Weights of a small mixture-of-experts language model, trained from scratch on English Wikipedia.
Size: width 192, vocabulary 16432, 32.8M parameters.
Experts: 64 experts in each of 8 layers, 48 squared ReLU neurons an expert, a softmax router, a shared expert of 64 neurons.
Training: a variant of Adam for the experts, 515M tokens.
Below are experts of layer 5 (counted from 0) of a mixture-of-experts language model. Rows are named router (the router's row for the expert), up (a neuron's input weights, with its number), down (a neuron's output weights, with its number) and show model dimensions 0-95. Each number is 128 + 24 x the weight over its row's rms, rounded and kept within 0 to 255. Numbers have three digits each.
After each expert's rows: a language model's description of what the expert responds to; "comes after" lists some tokens at least twice as common just before its tokens as in all text. This comes from a sample of Wikipedia text that the model never trained on. Tokens count by the router's weight.

# expert 33
router:100153105116161091096110090154066143168126145108162142125089125101107121166156133134110150140090159096155113134133156160115136155149150099133158136138100160156144109132094140120141120145109129104130166106048159101136119130122115113110132152092115144146142099089081156104105100130091141086
up10:150131102148126136113132134113121120093124106133104104126143123116132142107167091146115105109133093140147104109126137107158124131100113127134156139158143057164103135172108168123158131139106146136090093119164136110119160134122114105155111121150132147094105152120127103147103092158114109111
down10:128137115106138109138163130106169108083113165138086107164069129136121149149117129129128147134110121141148125106163139169115127167093110099092115134128121102114118103141117126139136105085118106175162119121135153100135129136157121121156105114134120152126181081114146073162107188153139104138
up11:120161084087162136130110109150102123087133129100092121155105148146112143096113103119134137143161146131148116104116067157093133183128121132130107082125158152113149125123146121150116135124149129097129101094125170177109110141119123100151111132108073136081090130092123105115100092115153143139
down11:131102088096142135125108156121183044136127116115077125114132132143143156115120134109106145080115135112117136083115136131109120128141135098124124129153103135088096143126134096125143139127126103095104118120146173122138176127113126122103090126143096144164090121116106157163111116137093116122
up12:137162117133156126130098162084125128080102114147093117175139157133135101103159140109106130141117113114130110090119089129150134170146109128119132146146143126120095100126122117156166130142124135135131149136123126084136123122140148175176172164130079122102093106117156095136093133100112151125
down12:132104135149173107127102131129141055118110094114115129144100114170152137155142152104139119149133157105129140133131097099125125117141125121129107090176123095148140086109125129151117127146141145093087131122127108117097133126135175134157105147130092158147152132122123134128192149140096127158
What it handles: Articles and quantifiers like a, the, several, these, his starting a noun phrase right after a verb or preposition (undergone several renovations).
comes after: " of", " with", " a", " in", " to", " and"

# expert 48
router:110154118080131080069151126133090167184095151122146133142088094101106134138164178112135123124092129133168136136160154143107132140131155118138110148151113161110147141101116139117114125124091139123109153127096172086137141146122127146116109142092139175147160119135116141103119089136106106071
up10:135163121106130103093136122165122148118135123110130117121067169152113121115154134130154147117128127130153109121122138119150152157153095141108121117092074105152135147115162126143143165143094107080080149091106153098105130118106092108122151132156131130134139121112126127119108151131147089126
down10:168160172121116161155180155076106105073131121163157138131167107119134153089135110090101112111140151112149104083097142146159167123156144150111135133149164098131077125144133132185100148142134108144148116100164122158133139129125141131134121129127119108111122163146158121098127158175110092114
up11:095143111108120136140131123111139138085123104123140149117137116102117147115132121105092114125141131161157111118161140079149105107128114135117153097144150157105131132107086128183138120090123126161118154143114098151153154117093159142121111145131162135078120097121097139140141144117078124134
down11:130116174149141120138121135115133089154137142158145103118142149130136107141127125095112141095124121119115131119127136118115135143134140137104143105124133089152118107102087189139100175095101115128148121118147106132087132124093134112146223100156128127135135080149118114143122128103104144109
up12:159139122135132170120133118099108152148130106135130114156098130132130127124146147150147129122112154129108119158126154148110090152105117128095107131152088121168189091162086158151110118106158121120098096130144113123133113104148126159155068114127169128104122118123151135111115108104111139171
down12:102116109112146149131147144111128181200134113189137135141149065119113132141149129115119118126132129094131132099136087170103129124120099162139116130122129133137146123136105115123107138120091136112119137145161109125128089184145113150147126163130117153138167104141196142139083145128136133120
What it handles: Line breaks and dashes that end infobox or list items, such as after "(aged 68)", plus odd word-fragment pieces in names.
comes after: " |", "\n", ")", " —;", " information", ";"

# expert 53
router:093146111101116097107131083158106172118110136115129127117119089083110125164152166101109129149129159109139128148219136134117148121177139098170138149156097193138143121103097114120121146155112135106117143149074124114127127128094135115131125119119173137139136135133108141084136139152080110089
up2:191103129176125133157145144144100137126065184175108110133105134128147106159120083145083161138162141105130130111090092140133076165146104106124137121131173145142117130144088124097163113126138079151131181134147170112103186129086118150169173154141132106101135143143143132130139115083123124137
down2:173145122117146116099108138136122154151134130097152137140105141174158111130124166167166115079104180103109135119096133162113134111137157126116111132106150091097117143153137143135131150089115101117103144143141170157179147112123133098121145163147143159143123149136165152132105107166111097095
up3:124092085130138154135153129134116130119159131179124117153087137132122133146108130131140135133111153143137091130122116111108125112136146133118103145089101162182076138136150107140145129135145133162117080096121133133148116166149156133127151148137119097129125099144152093129113152167095123119
down3:135146113166114122124120094129120105086116122113079115169132081062138141141182135097161109102147152128137139108130126135155111152141141144138122073126125154111125128087131119140060108120133123115113172173158114148105114095127123090128140106147148123120142168080162095114167100164112156138
up4:134169084150124138118081123169140123158123115087112139112088133150113103133122096151155113130116075160125142118141131076135105120106149149156127130111144155145131153128144119150103123143090173134107094121153134106106082112123097148145150136116157093138105156109133099122156115118072142151
down4:071121157142052161141148109132101128090148101127123134117132108140081152074156147130120177123078099116102140150147121146136077137144142131114143084145116118089126143086129102102132097133116149137122148116140149108146176082129090162133096074087130127095091095143136152142154139105136116156
What it handles: Pipe separators and numbers in data tables, plus infobox field labels and colons, e.g. Phylum, Binomial, Born, Event:.
comes after: " |", " 0", ";", " ", "%", "|"

# expert 58
router:122141106103203093078100090149089144141136183097158156109116122117120134156149143135128162149111154097136114139131132148115126159151150144140169153147098155158155107137116149118129114148109108109113174111073152113131124129091113116106127151096138134160125126083077145078111107153117166105
up1:156139116151104166148117156140171133135130146125118121095115142137139097144125125111111097132149116161118175134140117089143106115122084086132114098114141131153114174120109074161133136142087120149165116117165132160113104113096087125120132119130148144158088111170131145144160151138142090137
down1:108130128147146141137121176119162136135141113085140135113107109111195125124136142100112116157164114124105147159123134157139103152104101107119093103126098129128113112108133115134151142153123117136161144124157125129087160115149110102126101117170158188153139117134123138126139060105122077138
up2:172173099104148148142109141125131126146130155123142114147113190124119111129163153108128137138130103082122094095109118120155135108148163102183152139154132105154175116182094143129145106135127166128112124097164173129150177126115093126119124140129112174090149118169101160137112118126125103149
down2:144134150110128156126119146104152064152125108093153096134118172138132168153135094093134122131153087095102141093140130129121131115152182131127170151147134105122122129128118093098151093138138155100122115119133120142136170139158136104121126100112127101101169120199109144116127092129089147161
up3:099119185126094143128135125116133136136138110151124139118191141111144154134130126114097103083137108151144115156130120099189108109110149090139115123095138101089169130129121171145150154164126169138177135136130148152128152109156141143126132138150101124107121105135144138135191155094150193167
down3:138150140146113131135163172112164110160128110156141106149082098150122140135174106138128122135089112126160159157141134109122157086125110109104141111134127125125098113134152119122137127105096117102127078153114114080168146105187101142124090090121127167119161145125145128143105120148121076145
What it handles: The, this, his, its, their starting noun phrases after prepositions or commas, and words right after them, like accepted.
comes after: " of", " the", " in", ".", " with", " to"

# expert 57
router:127168095117169106088104080126111182165097138108161131105086146114117112177155135130124143158134152130150131132142106129091107146140143114131137128146124141142123118113119141129133142155100120080127165124114143131159157133110118127087104128098148131177176114129091133096127116122097138138
up0:142093133137216165146136140115122163121137126136099160119110129127073172112124119153118108114061113091122117123134107168123122153144147157103133117153093128141114126132146129124172103110135133094142102123147127140162172151126157088126088089146135133116170112104106143091139153137116095138
down0:136092132168132146173113146104059105137149139142122124123131152152091148158178103137138147125132130079073124098125132070123112125160124138130134150109146114140109097089126146099092136151133145126148095190161108108117120135136105130127150119150118153115101133110121107148123130156098150144
up1:133136113140153152152141094136108102194113137139085120103116130188113119144166124147128136125109109115124117115106112143128169145112124159139125138118094101094105085108118080113153119107160137121142086124120163126123132098116128107108173140094117110133100145140128122133149120146149095128
down1:146122109120103102143102083144104183142129129087106113118120147154123135135134138127143096145115155147098137143119114125087141117149100128147106151119128134118142111118141095152144119133140117138103088154124081141096120058106130090140159102078116157155139145114151135098122117163144137145
up2:137137096153125101112144121096128136140115147132137135136121140137144104159190129101084148132138160080174158122130187123136146140106120114118134154116164105171124163175129120111162129159123117111056144103095145133157119158089131146121142158146132119142091097098120164131148141102161213128
down2:142126123145113143118107165089116134095137137133110136148146144119157134081174132126129149134098099113142137095121150109145112105098164116159148109085124112118147144134140120130140153141098137140140125140197119114134089153111107160116133065139123154137126178166175134111143095099104112128
What it handles: Year numbers and month names in dates, especially after a day and comma (April 11, 1907), plus date-range dashes and other numbers.
comes after: ",", " in", "–", " September", " (", " May"

# expert 26
router:111162115138109085102134104143113161107116136115129105159117105112120113153148182122095135152107142092149104106180151146109127166149136094180135136137133155110141093147121129105130134137085135125102128128102149091165185129106101097155120093110113142137157092113120116127125114137082140101
up2:164132163123113085115118106118124137161084132119153112125098170122125105152174141126145123081127129105117161099146134155129068094170120156137138172124087117129114145147119118113123113163161157117134117133106200103133127137151110132153138106114119164135123139147115146154115098160108139128
down2:125112167138079183155158135081160154092133165126168110132149102107124180124085102090070119142096080137083119165111161158115132131131114098122120139139152110143163129140140126131171133130156108135142086156129098136148126113105140129093122114141134143092181120146119134109104138166138091105
up3:133096121132132149136087127125101137150122137128105132139128154104151123172188138175153160143087157120090095118141145094128149152118105115152123131138153129095122112117071102095125099146108141149106101124112110113135114152135126131107136188134129144100190114148100187077099121093137135113
down3:119148140107121082100107132163088145158134116125112112142089113158150104135152177119140149116140122159071123144095115149145143058123130075135092088145169123128099089125113104148079115098124146121108147102159153144121120112118156130094138135133123151102143098163156143126119138116098101119
up4:093151118117127143129160153146111119099139100125116139099116101109107149135110146094150149145158142121138124123167163128137194102087165109189152133137127159135112062110095139083168122134090106143112156100137125123128143087122184131121154143140128095123169086112136104109123159131119142149
down4:143100168137144152150146175118115118096169155101134162154146088139116188131114143146117098118142117122087130102077110148146131138074087136147136078122141139133152157157155153109136134121130127124094164117130089141167128109128107143163151121103132122134093127081112135108135140112083103123
What it handles: Auxiliaries before not or be in prose (did, does, would, can), plus pipes and numbers in statistics tables.
comes after: " ", " |", " 0", ")", ";", "%"

# expert 56
router:131142088120190123089104090131112172148109154129136113123123128127099101162130145144137136193131157140135131186157125134078129161151158124127161141155100149140146138113104141118146118113107106127116157099086134080169122171118099116138113137074110127163137129133101107127124110128126147101
up10:148156119093153161116108119109083102118106086151125112127128116156108125113127119126167101125172093106098101138086130130132154116154152094119174149161114108125086075114144184083126123108127117155084156080137159108120109179187112139167129134126113126070135151118137138127085120180154137133
down10:111122122081130138122129145135135146134145130168124097116170117119119153116139114100169127120139094135107142145097099121157138156145132131108120176107133121133149146152148130111116111082128140185063114124139113124117099131132113145186119097118116126119150145128058114131117197149145154129
up11:093107123155123131141075129125163142128111086158101136123111125135090123078147117159129142172117107133094120153112103127159123128147106124156119141178138177149138125179093114160128130131127148085144091139123167130127182146107156129163109074126118124089144139145064123133142160130138125116
down11:112136141171144101133144151115163143130092125161138121116128135142107123144114144091145100102142117170117130161154151128165134100139135173100109106133128132146114084145145100110140137157131121136140093130106131128116131148118142127181078136123157104195142161167119161153179115096089104172
up12:144104141163108095114117151076099140131169066098111121108125127148112105125111125147101187113146098096146140129085119146142154092096134123117149157114154112150101113142142121104118138111168120146150106167145100161135150140192167107097114140149146130071099121101139101128099151137148158139
down12:120116157105098140129155121107141145161167127148137110098183139121165169086136117143114102100166114109155106129119168136158157156158114124135143149148163122131138152134140117120122122122094115102083133102124131098134075125099130174110096140165149140089101134141091088084130136140115116096
What it handles: Names of countries, states and cities after in, of or a comma, such as Israel, Kazakhstan, York, Connecticut.
comes after: " in", ",", " New", " United", " of", " South"

# expert 7
router:099136087095184098119136142150097184128125157118127161147107143112084181148159140133150160152099133117118115122165156123120143142142152144153111167158104143145151123133119148095120162151132123115108170107070137110154152143137118137138115125129164092138146128143108170104131102126129115092
up0:102100132157119153127140122110126115116142132104106131091136103154097127124125150158131149107065140123102148120096127134140095131137141121157117146148118110122101143135136163093139106152124115114098119109146097142185178128143073111124123151093128139172153121117136159127163150147160146165
down0:127094146120142157154167149090161088125114140129175114153146154153134115114120165123135136131138141123131120133159118117162104116144129144108116149073078131110099176149097105156152119130087128155115106146141118137142164143163154105078089143165098117127157151137160154146133112158154159124
up1:131129107107127126129158119113131159163134087137113154095095108107167150118090122135118122123132116120104122125194128112126148126142177077127125114135127110139091121108148115126132119136120098134150119143153076130091146089139141133143113127110111156108121102138133125110151165149073195170
down1:156088111126117114142122135138122115118109148123105116140153132114089116185133094120147133135086122150137134129152104133099126170122082166138204121156123139095158064097124113091096107133137146126127153147151100129113103139101196129121125106122100152146103092121136118135116126140169119124
up2:116135118134155171114131098095139120119124112115104122127103117131127147115120139130127095121118102102126119133148128134146179132158069097113105125137128139098144165127157117139125060153134124089142110108180117139140159106106157147068102126142136129120146115140149148072120147117134145091
down2:084125164133111150135127127084169120168123122162144131149137135141132116150132123091153123129128138128119184122161103112159155133181122120102116144112126130157116119113101126108114066158135151114134110144111129151130146161114183148120127124136160137156151094091105155147125100100131164121
What it handles: First pieces of lowercase common nouns after determiners or possessives, such as rem(arks), dis(agreements), cl(ashes), suspic(ion).
comes after: " the", "-", " a", "'s", " his", " its"

# expert 37
router:093140083083124104093181104165125196176111156121136138133099135119130168157150170133088133147122143091126131165138168146085129138147141107143130129159127129135147139128130100095139165133083112103123140088123135118168144135120121125122119128105120119133151125119061162110099122154132134093
up0:129140116132117106132130097133093107146110175151127111159136134135128116160160119172115131101168109135139118102126152107152100091167138127172155131117087122143119095103123122133096150067081130140147144110143138113123059105157120131144080148133105202160104093134155120137089105155138091148
down0:101109097119078126125143128141121124166124141145159154113104141152115157132145142114098105109105131154132130134147113091150130097152096159136106145149154131157151118183129166143150148112116119127153112126139144152140115111170129103152129134147129130135134112164118113140103133059141123144
up1:139155076153125141115148119118133129162155137090149136088130074125152148111126140111128115089063127159105152095127134086133110118100134130112143163110099085150110126147112116157048085123134108139137154123128095103162148111163117136148163145138121111097122118127115117157156100115174140108
down1:124117138077155143117110137150104103120122154124134117133076126146138131131138145144132130122103086161138080118158133141147181149134124136139126111139147124121131100117122147099118120126095115096121125157128131109125107186115153117098112123117134084170082104181119104121114107146104132158
up2:146130134169132136129123122134136144137145152134123084128124110137142098118096158175120102103129131114124137131140133118093132162188097103109095115114160126125123133173132117145083080064152109155088138115096133121172139164135111126150099098123113127114104133120113099139136071125141160119
down2:104127148157130132131171124110150146144141140133122130142115141094109116127103129119101142140130123086156139111106098116103126148144082129091086120164157124118128112141126120151106098135100154134103081103111126145141100163110128121137132142128133142040115124164082133161154121090145144095
What it handles: First letters or syllables of proper names and capitalized words, often at line starts, e.g. St(abæk), K(irkby), Sh(alivahana), Mal(a).
comes after: "-", " \"", " of", " (", " in", ":"

# expert 3
router:104119094095159115052111085171091157164131180083151127112112098134122133170167148167118150155093144104151131116156135135117164134134175118149139151161133138147163109107107120096110144133085125109093153117107123093113138140148107121097102134093107120140115108115064151066101102165146145111
up1:133111132117158097104111128132129117091103136110158172171165131143096153133195114165115116160074116110121112126116173157092167142140130102178119159149155123122173123126119127178131131121167139119102104145147099118162122085149080156129088120132106138114115113141142153168119099119192137126
down1:163099125158123123110097139134133066122135100144108105106118147177088116137177175093150132135150130119111121112139109125167143165099153120130113126132163111153138114138115124123107151132124147113139142150132096155166171136150139118092100131133097140175121115144129136118121109063105128111
up2:114147142152134086160153119155117112124098133140080136131147130136135112141159128165127108129113149077120155118120167128121189173132119135126132129111130102100140108120167133154169073140108150119177118132111107108133122110113083132120169134188174160150134140101131170149166148155131132103
down2:122108121104150124119078167120115090151129093131078136104119124135125093112120128139117130126126179085126124103136159137162100138133167140140159139136131119121113123132111168118166137112159145063198142116131095119118137130147124134122137137122105109122141127141142156097132119105101156161
up3:102153177105160123141147136144128146136118113123153144124129097154113120092153126147164114129106098140093136145133152083131162121116121132129092128137171137134143093087148112121149148121168132078170125098101141112148128113120143150127132136148102089128130094100168153162136136102136104069
down3:098131160106138114137129181141103123172132084126149153083131146118120132117146113105104132142104121146069110124144154151115144159150161130167140134164130104112115098137109179113127139090143136076138147101092096100136136109130142113124101128169129157120111135070107173148113164169125127104
What it handles: Possessive words such as his, her, its, their, and 's before a noun, especially in biographies (his father, its surface).
comes after: ".", " of", " with", " that", " for", " where"

# expert 11
router:110158092105147081052118111156122165156080177115122128138104135159112123144165199108148177137134187131144128157182144153121116151144160133123111154133089137112165135120105148116116145134118137113113156159083161070132131166147116132154101121090150161135142120129112124119142114135113131105
up9:096154112133131126135141142131156140116129141116130175126114126150136138104170095157136140156171143128114102138124115126113131104131148159098196127139135150107146131123117110150112108163135108153160180138134118091117137178160156186156099061134090107124159141095153120096165126104113106134
down9:085154170103067101114133107132123116154147143166110126139134097119168152125172130132143164110143105158097130122109101132135149134156136099137158107131176175141095125139085159133101103137134113144146187157142100122162116102138107167141115126132108125067099149158176115133156161126105118142
up10:165161117157132084142118122150133142164132152157094124162088114153117101169156139109111138129138121111129116127133067133137116157166111098128109161123097124157119162098164112128129128156128125120130112103112176137098152107062070152117141110157158113181134124137113153142151140115119122122
down10:107101109151121122162114134096138094158117120152150140132184109084185138142131094085099118117181132154117155098122153123131123120119116086131124152140122113117123162123106061149106138157125131135157163116139139148132136093168146146059081144130144126148147105121178131162138138109139122121
up11:105153118134125097117130156107126145148139148143158140137105132104121147113106162116133142124161149164129124136142173124119127084150114127135163171158131094120108105129142097140113153174119145118094114142150111159139168132143150099139112123139137133083137123104132152131146158179126100133
down11:084116093121137135121120123143117120097119167181147158144110116148121147133095086095126145174158122134112151086105139210125123127122104156130162105145115131146148139106174151114117129153142120116073134138151155157101099184173149124125129128129111159114127116104165098127121127139146088145
What it handles: Country names, parenthesized years and final table numbers closing list or table entries, e.g. Romania, (1853), Species, Authority.
comes after: " |", ",", "|", " (", " United", " —"

# expert 45
router:102184128110210086102112093152086157163121175104154159124091130125118155164143155138117136130104168103142109152131134146117128141166157109129172153125102167145131107124111164076147145127120116120121172109066197110134130116138148123127129131099146151149156095086086125080112086113115140120
up10:130124157140144143128146150100138118097126105150145149119109150123112084113114144121124132133169154141138195175105128148089115157107111169120148082136110078131140115098150102129170118137139126143125118128189108142126101127125146100107152087087127085136115093124130137164112105109144085125
down10:104130125112124146124122156127138055120159136144109093134114148115175156082116128144140150070153102158107174131133138140123138151074142141128143041127105143123129108105129132124136131131149111110116097123117146116152131153099114110116107142132118139115174159110125100093155107092140118122
up11:116150110123135117112147099135146112110111138157113092126135153103124143146143112125150120129105132115124103116113123124119110119123143135137112147116101102148149097198110148088103170112105136132115087123177146163179146156092144092103075149133101112096137113139163160101103170133152120148
down11:111158129141101142145152126151177112136158127144094162162139100125140150098129096133122140073146082086106103131123116124138123086151099137133128122141119106135132104134103131150100139103132156124097117118137158107129167160093123117114145146169113181098164151118120134126140130131139133087
up12:120118115166129107133147163133101127123128079097139139104144134115096164107114131139145192105121156079156120135139138122146132122113153150171119195159123139135102193149120175086155156147147153105131113133126089124168121147151103138140133136090108131085146143099167134148135162118163145131
down12:137137156176126173139132126121120104106132151134091178106164114132121131139112120128165147107151167062164172126158134141102127147195080117129110135111103154122143170117118092103152135120125138134111126144136098151147130130158113113117130128089135139100147119154167133139142134152133111116
What it handles: Words like a, one, the tenth, several that open a descriptive noun phrase after is or was, as in "was a delegate".
comes after: " a", " is", " as", " the", " was", " an"

# expert 5
router:126112123075111078057139113154131194146104148109145104142113114116099132147134163105085092116110162099144139163150140134111138163142135128145147149136132169125148113118112129105127151165117116112084153123098155084163147180117153123130094131095131150167138145115153138131106104155122144091
up2:132142061067119161117099131134130119104142137131103131087111150111159152138150145134114129128150110157120110192123120119134109187166158084141165096120148118135090145125130106165111105154143139165146156148127127163137104142122126094083108071136108150146093135147123153130170122114136131093
down2:133129123182123145133128137133145109102123109149094121129166129125114146111119093124148108144181133112088160158133133070120110124148186138133114143112138155145128128085151106125161094132111132168112179129145171134129135139137113108153158130184139116121093122141114069159143125116087091155
up3:152118126175134069075105144159149151114143114091170116150154129148108105116134125122132123132144108135107151068122112107116112115131110101130171173126111129107110150130158101134121141178138134099124126104131156093121128151072075134153103148145149128151116155100129197125094118125117129105
down3:122119145121068158113098136146136122100111117111147136134140136125139085106152166108159137085099146148169153131111136131113132100121121098109110110147135132121147145138133166132146121138110125169142100091134111115131170115075163167128140132153151157182168136139107133137091093180150144123
up4:138135102119132188139130082123132139122155118110132119113137134113142119126113164128103130126109138120111123206105150127126129146141086133147132154146139126120128124155134099124130147129153158130102126117159125152135128150164148105088113153108094102116130113092125078152115145160159087127
down4:150136137127113159110124117112178137111115129151100114147157138156110113089128129102095100072160119111117143117108127108129143118115107120133119140093183092132126116128141129136103176149149124122135150096102110143155102103139123111136123192165172084134140117142145122157134128123162080134
What it handles: Line breaks after sentence ends and before headings, plus heading markers like ==, ===, ====, and list-item endings.
comes after: "\n", ".", "==", ")", " ==", ")."

# expert 1
router:107146131113116097077130105139113174145139120107145124134100131098139140186162170125119097154149144105143152140162151122108125115136154137164157127134106194142150117113105113121133165172090124113137134098133145100169159142137120133140107130063124144133165120122130128090111111158099166106
up10:110115124164134124119150154071134108082136107153111105116090125110134132167106165126127110102115176147124178116141140134149087109140132140135133130145129135115110124127138195170091125162149127128138164102097111133128135099148144114165109116142149093087101128141139099098146139131098172131
down10:134137134135119135150110135115119207102139110106134153125177117124170099128142114125113109080142131118113113122087180150129109127131104155126121119130131129121162113128109144156138094122136163109122134136145091123191142153084128109137133117165136150104124116114102129134091110109149172125
up11:140148133118136160141116082107091133121130119115127154161118137116119124123170160168137110137127078146082105203128118135136116139150133160087122098145113098144128145140118093111139113124171137132124098131130093120178156143113133113138095119132109114091144107126148126110152129162149139125
down11:136098118112141122136126111086130169114126104128135156133101158128145159121107129126106088104119116108126137135126124133133169109135161139106105137128110153144116066100139106122107146100143158110146132173093148111147162157159195104153097107158076080168148105147158113095103094136104097135
up12:142106160130133103132114137108149119098114129135142089105129138134084088096108116150087130111132091138100135129101131143108093152106092107118129136137107107129103135205101137106126150107096119084096126172115119115100112164132135100136139134136141155098124082177140131172139134114147088140
down12:170156134126136116145170117137167136126119126147135134142142090094081147114091112112130113126105137136165132167171155122142151111136167132159125151102128148156124127151130137115145171161149098139135058116054150117123095124112145120141133116127140096095156122129111118156125108100123080078
What it handles: Line-initial dashes, bullets and table pipes in lists, infoboxes and tables, e.g. "- Coordinates", "| 2001 |", "- List of".
comes after: "\n", " ", ")", "|", "\n ", "\""

# expert 51
router:091165143075152087128149150136111166136089169132155135148105104128093188166168151126140128129124149116147138138158184151086161137181134101159125126144107148121129100138134124140140146144125113103127160108086148088120160135133107122148132129115152123142149134134118166134135109154102127108
up0:208125166147130143129135168140103115104156104109175102151130126132119099110118112113150122135128147136119125161095123117136116104192121123142107134158104128111124126151131132127135138146146129121101081128149160128144126082165159152132109080109144097113152069131117112126137107151154100135
down0:135156158136142105139122158127117120159122100108067140143134108116123141102143111158175130130139108154100157145134100117128150155208168123122127100114151122124109134126186119131096104135064148138130144106116135125124141075156150131151134121142131129134160109130124124134162144139135117128
up1:122068156106165127129109120144134100106136094086138130166163125128096125139111114151107133157142172107105141131123115083124124113128132126122135105126090120121087058163158126152174155117140127076166138167086131122148131179083115095127117131140089132131122139126123124117103141150146151103
down1:078137151126128139157163158143125108112126125099142138164127117102138150107139121129103150136131130127112161118144158136087136137107118082087085093101120145151117063128154162168119155130173127102148146166136117129110173127088097138124144150117137188178121144138156155123146151128138127121
up2:153116144129119102124107129079117118154132147129104179122134084154120142122124134143108111146118145127166080106101146110104141127154121104083085144141132131150144134142132131152121086155127177083125117103136103146110133122093122141138187149146129103126134154152147107116079134127132123120
down2:142131137146099096125109193099120124119132154135179142102136112150134128106154100127132139090090087142141136101095129099126104132150131140105115092138120146125133144128120116164132134138141177091092132154113132126118130144092159123126126100119131150125109113146123107135164161134094135101
What it handles: First parts of compound or prefixed words such as head, out, high, con, inter, trans, side, before endings like -ing, -ers, or a hyphen.
comes after: " a", " the", "-", " and", " an", "'s"

# expert 28
router:096149100119119084109160124140124154163109130140127132134123135111105141143159194107098128175100148115161134130192151154108146166133102101156173162141097170169149123114102156091137109128120118119105145124057155119133124134140131097145130117088168153156144133118105163104147113130106148101
up2:129138115112133133120143137125121122095092160122117129149110147148132114119140133111122107130175171107097159121135131108133154075148135119154132173105167081162115117162101085122137141126155132120107118099086146109132103126166117123121149132169146170133209082138134138170131125113117141150
down2:161090131126097151190156124167139164116114116132153120183139073129120186114121091098077081114101103160106090127140146162100143114114109150137083115135116110128112130108135131148168104108120126106133126144105111174096153124122123123129134117108184141125167145179119114115135099129156110160
up3:144127129149128111125109101138137121082141117087139121128170167130100074134117134157142097152179147101129096144125093092093080125151083123128150143128135103159141134160111096097154126114134139158121095111134100136148111130136118160133143107109159127146113151153084126167115123131146094140
down3:143075117145109128148129100123112112084135085089106103090133136126166128123127130155091123151138145132140157145128116138131116127159080134113105116166124115165156112086094101130136093122131144082131110107154114144125140104165158107098111084142173137145101131172100150125109176139159151143
up4:142151167127130170112123124121123132132110121100125146161120154122116110124095182110139180134107110127153150145115151130143178117148154140132098121185152137139140154128107083125107123121140152092122157109094144151142126135116144127098100123108119118135151157126126118101150137170099147151
down4:080145143182070163122121126144161132145122095130144147120124075098138156079171137130131119109126140102163119161134130125105120157130121121154127144160144126113105167118132137114116121084093125126115097172178173150130109123119150149162110105096092127147146133163108139099138106156107123148
What it handles: Open parentheses before pen. or aet in match reports, score dashes in tennis sets, and column headers like Votes, Goals, Pts, %.
comes after: " |", " (", ".", "–", " 0", ";"

# expert 24
router:103139130085130093106163119142093158142121195106117107147124106079126155151161188113108143173135166125129134151168128129108150159133140090137134137134101159146162095113111120106146128114091139103112162119083127076145099149122114127126107109125136151136150128133130123101132107137131165102
up9:112139127148153083074097109122104145154121162135154114127135118123137147165118107158104155181105161126149115148171155114126157130123121129130118152168111172151136084172081121158121140135131121098122164142104174145144134121147110124124106081109123103147135139135070129121156101165120110108
down9:150099147169081177123120136120140131074122128159113154134188107126156136092101114104146107063117099115110157090106144093136148155113122133067139121136140080130125158116164100145134117146132153146141089109166118129119104147095124150157152112122111122089091150122111134112124151116143112154
up10:147142127095134125117119109123142159094093121113106134111127118107133124135138165114121122108119110149147125136130129154139155170135188121105115109155123134153153127142136139127145113106125152120101174133104148120127100142097097139111099132111117135145139165139118125100142156148117133142
down10:135194143138117122126099135097182123090086130113130081160146097122170084141118137136112135100100083151130126104128121144111117134116126113117152146166140109133154111121113116118139117061130142099113103102128153137121165129130112175131076170169126121141136138147176123126099141150127123105
up11:146099099153135097132132144096127148119152119112085114106088182123120125159140135188138099124108115118142111142142102126097124142136111108121127169115125140148150143140152162139132084131128146159128099141101099108170141148147087132112127096144149135158154133095141156129104134105139148094
down11:132122153108098093141132158094148163107112140153123148169131158121117142140126129079134145100112158098120120102149128106085095144149129142124099106149138124105096104109135147099123125119091086139123126099113138096131083110163136112143085119097122117183118136136081104083125184114142144116
What it handles: Table signs like −, + and |, coordinate N, ISBN and taxonomy labels, plus a word-initial "n" piece such as nose, nervous.
comes after: " |", "″", " 0", "%", " —", " University"